Weights of a small mixture-of-experts language model, trained from scratch on English Wikipedia: width 192.
Below are experts of layer 5 (counted from 0) of a mixture-of-experts language model. Rows are named router (the router's row for the expert), gate (a neuron's input weights, with its number), up (a neuron's input weights, with its number) and show model dimensions 0-63. Each number is 500 + 25 x the weight over its row's rms, rounded and kept within 0 to 999. Numbers have three digits each.
Before each expert's rows: "gets" lists some tokens that make up at least twice as much of what it gets as of all text. This comes from a sample of Wikipedia text that the model never trained on. Tokens count by the router's weight.

# expert 9
gets: " |", " the", " in", ";", " In", " a"
router:511509532530565512518549472502474516481508472503461469515520513486520470511455518478532518490477487478506509486537472491532463512532495483493462461488533540470495509542483489505535537458487465
gate17:458493464500515481526500546512456517497511514486445474563531511483500520494493520504471516553519517516522486523512436499484473524500497494509489508493497482469464477534520510523484496484464526
up17:485481495498507435508476560491498519559501476508527483524471502488462496518511524486467488509532508501489459476512505524487463522522494501500518479484486516449484529513519520481470485532502501
gate18:516469538495476484513482529547545514474476514487526491490463492538510537501480498480507499512508490492499494481486489489513526490479496515493445442532482524504491474514511495492484463513532517
up18:524502536496521523493532473514548529492473505524471496496446507469530500531494530549497485536528492481510473430517479490508516540486511487483493507527487512538524497535510502500526460489498549
gate19:516495499520519506513569474506512507529498498489515521486528551493504483511482494490481570507509540492441488464451505464499515501473489534482518486503526541494490507534530469485526501501483464
up19:531501503494453482504560480490526476493501462518506493468506481555501507492542523464479509509501503527491466481508490491532498518468510509491506523535518472478482445510513455513501505519516494

# expert 15
gets: "h", "d", "g", "ag", "ig", "am"
router:484481485468492555490496504499506485511510485473488504464504503468495488452548469512503483486482548493484481532500534486501532515488488471465512510500496495531485498529493489494508469466521530
gate1:535526523478469498496505544513442456493536495533520513523454502507520531505511486498476514534522516544559476504490516470522493517518502489482522526505544520524508490489538452537508475519508481
up1:521474533480553503496527463504505447522484492520479543528511515514469503476466496489477479536529498476525493475481494512546512467471508479486537478490513560468459513491505485516513546504519498
gate2:510489503478437516515482490476487463485540493498521523494478459484527504514454479535449477543486488466473500508518484552517473491523548528538500507501503459493543506495489509553552465463470529
up2:479524516499455459508531503481456496470509492514545513529504516496501498499485496461454516493505493499499503511504482535492520482480488526469531507492497479550515505491501543486488471489516523
gate3:514486506491532477511518437524503486529462479516504496526507541517486514507493499482496487541527518528460511512499489512525501502516475539446505447539485540527478458494511493505508486433522511
up3:484491535539528503494503476479533498502513525487484440523517491476506483458523538498508503527501475505524540527523533454528474490528548475518502506464510485507496533519434534495422458539511482

# expert 3
gets: "-", " |", ".", "|", "==", ":"
router:467519459481476469492519500516461516521514495488460500522501517462496472480496468441520537513536526491470470523552527470508493463472533518488543497522526498480496501474517467519495482525513481
gate16:487514449495431463535485522528496455491462525519541471526547516515493489514515507526505521538495549473499531486517563490520514494460525531476503514470494474482527472471514470499549480488502540
up16:488512470491490490492478502462486525541508522515494523474520483486521502491477468454524473492458498527517522495479487490502497479507518472493477556467497541496461537471473474493495509497520474
gate17:476510492515494519472499527531519483496518559518478546502531484487488567502481475508475471458501529517502503532454471510523505523514505532485512517522498549499510524507490534506466472482483465
up17:495536540480498502540525500491532462517496538530503468448488474538510526507519547470488510481522514494495488509508456501517511503498481493436498525449504513485500517522488492476473490453529488
gate18:499478494533515521484487422500504507512482503490494533484558515475521525529511475490481509505479526486508481500473484523534542519533472507517510496486556520516512477485514501500492488539472495
up18:521492459498511476500475477468486481517484465494460481494486539490519508465510485463473476519528557476500516525475477516481535478527501517480527505469527469488543460511484524495482485472543467

# expert 2
gets: ",", " (", " and", "–", ")", ":"
router:499496499466564500523537496481425498509482534510532493520531514485493476481523512510501549462506527505520472465487448461520502497547526530527514493432496496476492508491520485491504496516512475
gate11:460518479482494549506516519542529508450473486542496463508503480490510501520514513481484538505515483521507476516448470502457491470508506458519518525525512547486496469507506517444495487487521502
up11:471489488456514501487494521487523493497451537510539513452482490520526496503508467511516515491492507533505501535513509504517491530514520521490521543516508561495509443513498521445481435501460504
gate12:533517531485506511498494456521478498503513557513482458501527488523488481530492516471516515492410497513489515525533513508488457508479505470482469464460496521539526493467509536556521452516498493
up12:530520489468516496482475527509491457464514522525503494548457442496508513481491499490512509480485460459462473555497456515497472522504560482511496484514486528518483499456493537503504477477464489
gate13:544479504498509457482495538488467492497506476470485499474477532483543506514497518500527497501468491506502513519499488520507493526540488496503502481506460515501509533494493478523543509499512476
up13:481500512500535498510517504448490520534513483481488480489456492461529464500518548502517492471491524526469489491517502497506484513507497515521518474494438568469484556461475462500490473501468540

# expert 10
gets: "\n", " \"", ".", "\"", "==", "'"
router:487506508471516541473483524536425483546510523521490505524510542535527529481539520486493514480529541488481539509469474453504517462500445524480491450515502470516495522507477498486492493515512538
gate16:499459481509515525480539511502446514494517475478460524493480490472496503496514496499491508475547502496497489497495463515502525505514547471543506460484476476511521507501521459485501480489518554
up16:527495529507547483532488476499532466465461485507522535480494508501506466463488511493484489492495510446464518534521469528479473543489498547532480489524500500492476503538533468504484493460536487
gate17:411478542494468505481501488490502495525462505458477507507523482497479508520521482534486505495524443523458509464526497564460488491511485529462475524509488512539544521537477530475522531523517507
up17:487491539477477523506485521471459464496480474499533499562512484517491493534520516512480505522463479532475509535450539495475465522522439486455482522517496429534508478526484500443561513510548528
gate18:500507543505483521488488452540476475474488449507548461520505519484513474532489470525505494466511493515495486496476523503521504512504492486538525473531497479535501549503516505568474495482463474
up18:481492499493491508508514520468497462496510513491493485474490478489546503475492527540448512504484492486510527518503554461493490458494437501517483580489488505488478528536509474538522517510514493

# expert 7
gets: "1", " ", "2", " 0", "0", "3"
router:506488530529494489507481434540517480526519490488520483482489533535548493485508527542530560510472501518490500462503457533503479521514486497510534471497477479455481545478546484518459519475447482
gate10:469485462523493483480503470497499495526488450473476488515469496463504480521523520522520557517483499461503493485497478413502551522487537497489508517517480538534473485506503472516443481489518517
up10:530531537516480471523524553513480472491484531528497491498526492529520547481481492506525523511514484457528484478478450470512524531482494506464486518476506532501529491526510508467457561503487492
gate11:475497482523509467483531497516507471538514499490485510455488483513478479488498515510443484522538475519500509528483468445531531481529483506507503476529481517459493498475496503491511456517475541
up11:546482520515552530478467504491489494569458491486524483587502510477519497467551511461541545498477490506509520449475501494504491527508523484476507465484502493492505524527505493498478492470461500
gate12:534425501529462513494529473525512510492504500472504470580498497508434508478487474495540482486504497502524473546489530478446520487493481447523485496474493512527496528484507504491465539531487484
up12:467434545493507505540507463464477490509551539515467523501538492562527518535489506487459509450531466509505518488515488490481503512521501518483512545457507507503495521512521507497519489533484542

# expert 4
gets: "b", "p", " c", " b", " p", " B"
router:482453510548511523506496482484541502478512484471472475526491499484462517492528469485498483508484534500504507515470540562481508532496537472465493480517483478515497464518499533512511516470504555
gate11:509482494536569500513489511437458503541502516498472533484498486493521505511517476519464469492520506459490431564481457511518478517487536513523509492523479522518535538505489522519547490485492512
up11:504505472449518512502520483490511490554453497510498516527501488495515545513475468495463494513494544523509569510532454577483506476481526498523516482502505506530460493505512504479515473521535509
gate12:498498498498498498498498498498498498498498498498498498498498498498498498498498498498498498498498498498498498498498498498498498498498498498498498498498498498498498498498498498498498498498498498
gate13:530522492503480477462518503510489487436490506474463477528502506530497535506513526449512468471507470544524509498486496552496488510492493536519511529485467507524524507501496551525456519508472501
up13:499515525512506485494500545459481445559542514494516482512507533464490516543514529469494464498520480526514485523489496495474473469486482496490506528506520479478476523502509528485499538500488525

# expert 11
gets: "al", "ic", "ical", "ly", "ate", "ial"
router:510480494484500504502515459464497536505462494552530482498520472521504505531461495478490490507492478529459468493492526528506501494478488479524485545503517555502525453482484523492478481488509514
gate17:523479510540498520542470505538528478497512547429500514495513477514453497485546522486522493523476481487483502455564466505491477506509487491509514484503486501523500516497461482462521546485484514
up17:477506473506485478490496494511491515466520484550469479511523507486544472478464493476531505504499505529519514482474510497468479507478489496498531534486490494484478522458507538486516482462484489
gate18:506525507538508464460496481498485513516551469509470469499486504513493488546559529500489506507590477496496468491515510523504476477493491488469467533490487497487513487475566521485471515539518520
up18:515495482478528570505503509436461486529509539481478509534523501498484487526500467484465507447482455507497515488483486487472483527515514477491463472499471523496537485473495495506474488474509543
gate19:498505540462502497481525474491525525495473522497463478454483473505499518486499560492508484499500492520542468474522511482483493476457468481537504495451522509500518507478479474513483524487500528
up19:489501522470559490525489465508488542543501523486481500491541496513487509512462475478525483494494521485474528489519472496539457452483491493468521430417504485478504480523527489497490512529535473

# expert 13
gets: "en", "ing", "et", "on", "an", "ed"
router:526522474513450470507482519501506465514482513455516479487485503540478515473541536502495491508494520496553519471469488475472469500488531528540482449503488503484504481525514517496503493503498493
gate17:519502490460472456492532514537516486528515491526472463503523476538496534496521528535506540494531430500523494548518488485512478466507526489483512461478478531488483528498471447497491513531496536
up17:507524520458502497494524515508493496498521544536538517464509507490507462500518484442465482525543452480499465517508485541481511456491507507541505494491481491491514477512500550480477475507515526
gate18:493496544481453462491519528527500475515455504512520562459562477498513509515473534513509516516508477508513456503496498473524503494501476488502522498516531516495495512506505517510496495489473481
up18:481520486476486484469499494530493502475519499525497485497499513501504498499467483480492518507502496490486506501504485510493474509514497517521481515521505484502528482478484475539491495488511457
gate19:521487463519491532464516510473486527506508556515552505513501506461506548483493477470488512485508521499505465532494495504497515560491478515517448538462461465484553471510484456470471477471513514
up19:531454500495508538550497526500503483535523494490496526473520507501456489531440504494459478435495474518484536543484533514537503495482492519492499483482486505501503489465530482475491518480506481

# expert 8
gets: " of", " one", " two", " a", " years", " first"
router:517446518491515473508496498540520485494509539504510535457499473562501525518474520543486541514518511448512530505534489512516465488521447496470493505480483533495504520480473446551451509470490486
gate69:518506485503458500469531488491495509519496541506507490480504497516481524507504495457483479513490483512498503517493496505498472543500508479488510497534514522512473464520484520562509451532491559
up69:519496457486555543502540484447504502491496489486480473477523522535476507559522510483458479504523473479553526495508497539491458525530500494515524494509516490481514471479504518512491483446497520
gate70:513516544525494497508511482507492513477494503496475470499486492499541510526506442479443503483485451481497485475508488492500486478517537514474511452465522540486478489526501507511462497526490529
up70:509481494519508535495492533493504496560512500465530521551517538441448507463483521539494499492551511515482452490521506489482507496477511481503540511536486509465492518442512504500547487490564492
gate71:486503525484510492542490506469505483435501493486491501499504485511496495538504518525559489563518545465516516493483486493513492498496482490460492481462520484495477488496499474488515523492497517
up71:480492464482553506505520488507481451486499501529494535466476468494511490456521513514503497510492496474482511491526525456499440483492504478533496499477535452492507553559497493504464525444498558

# expert 14
gets: " T", " L", " M", " H", " K", " C"
router:482511507499513518478485503499503509470523457544461481482514508469518482497449489521482522512464463528503495471489516478492441489501488490490535464464492472488511524523494534492544543506497479
gate10:461518517507491512498509562464505527519463512531472498494484472502501509467510579508489471482505491484508490509483534503525463518461511492508483502463503483483516480497513513504464515518496508
up10:467454449473522467511496487555491499526516508465488524513533516502513495507502500511533517515498491473477513453541494532466508504518469480527462498496529515491520486500496498481475493461527518
gate11:473488468512518493501516515525553480503480534488475536517455526481485527489515496493484501504537507525477493458468489480522494503505460532485507476508499491499515494470480513523523508499474496
up11:486522451508466477493508516478498495494540509492475535510476513466492533502489534481468470474479507486495490493546498507537542483525482536499518483487500509494495491443486462511540546487506472
gate12:531474482479504490505489548493535533469513457484515490488487499489466525514478443459516517538518470443486472463518521530464503436507536475503510487493512506497516471553479522532504487500483545
up12:515500470482507495509472507520497485500558566451509473482532524560546519536518492444495515479505473490491458529465485435513484521499481520518466485483508476516499538482476469515509507525445474

# expert 12
gets: " to", " in", " for", " as", " with", " on"
router:482518506470487465495487515492480524504521494543485544468423463533542477514512509502519487511576478494517508543535476486503503517553525487495477540505480509511558513457514485536508516508465470
gate11:489484494447474512529497478494483492550505488516480531483500484490537523534522514513456482511531504496518521480501536517501473448514501483483517507485532530491527512534508476469508528475491496
up11:449460504486519479502468508519505540523452562523478496467490539503485503476491518518532495498480509489481482499448551495490523478516450516498468488473536499496489506502497522482518496484499543
gate12:515437525518476533523506490512564517507479487513508483512536542503521531502483510492480492497537533494480470488476532497476474508531519523514505529443535493433544517503499529504512477496474478
up12:497506487496486481517505476444535501508488506452486513517512532487518502496532518512492541451510555511496498482479517504499468464483532458502514463550488505508557541472465526469487497487490499
gate13:475513514481472521490468508490475517506508493525466524493469539515503523492473476524530518502567512453490528469499504498522482480513520474488491543515522513470472464523537499495483536510476489
up13:485487497494517526488509506499477509538491487531488495519463525521497483506481501493502484507469491462528487506473510515536561508519517457492518488535495449530473534484477482491515525504502559

# expert 0
gets: "er", "a", "or", "i", "o", "ist"
router:507519481494517535489535499474525497485496490481509553542505498491505476537489531475508483530540462490474488524466498538491516493485485512447477558451503511538481489492519549461506498523488505
gate17:467484423498486492460498507525518489489530493538501474452518530529496487445505489494510482510543496506471455535546492515490509516471506479464497527495493508544502509500489484450495488516511546
up17:466458530492487464489488476482530510519469548541470475531510502501502477526525531516501498523555472506499522505457532484498492481479507531474514480477495469476450512497538483517492493500508549
gate18:485504514511516517498473516393537508519461542497489492509501510515520513470517538522487551519502499513459519493507548521507509513514461451507484469480503523485509494457471543534515492484469483
up18:481536501517499499511526509485480512540541499512531483498502510514519494498466484518493507532492520436503504508507497496498507461488500497493473551513516492529524576525477510547546467481499505
gate19:491502475481504522448467528515490509519520485506486538499483515522539516511525473494497492539478469502484507486498544459502502485535486473515515501463539509450467505512529484455484488507553469
up19:481525492477470499438479493521486508481518520454497563501535513529529474520471484539538496476488522523528516496500485469501533479518459522512495527474509523478530502483525510535496419524493529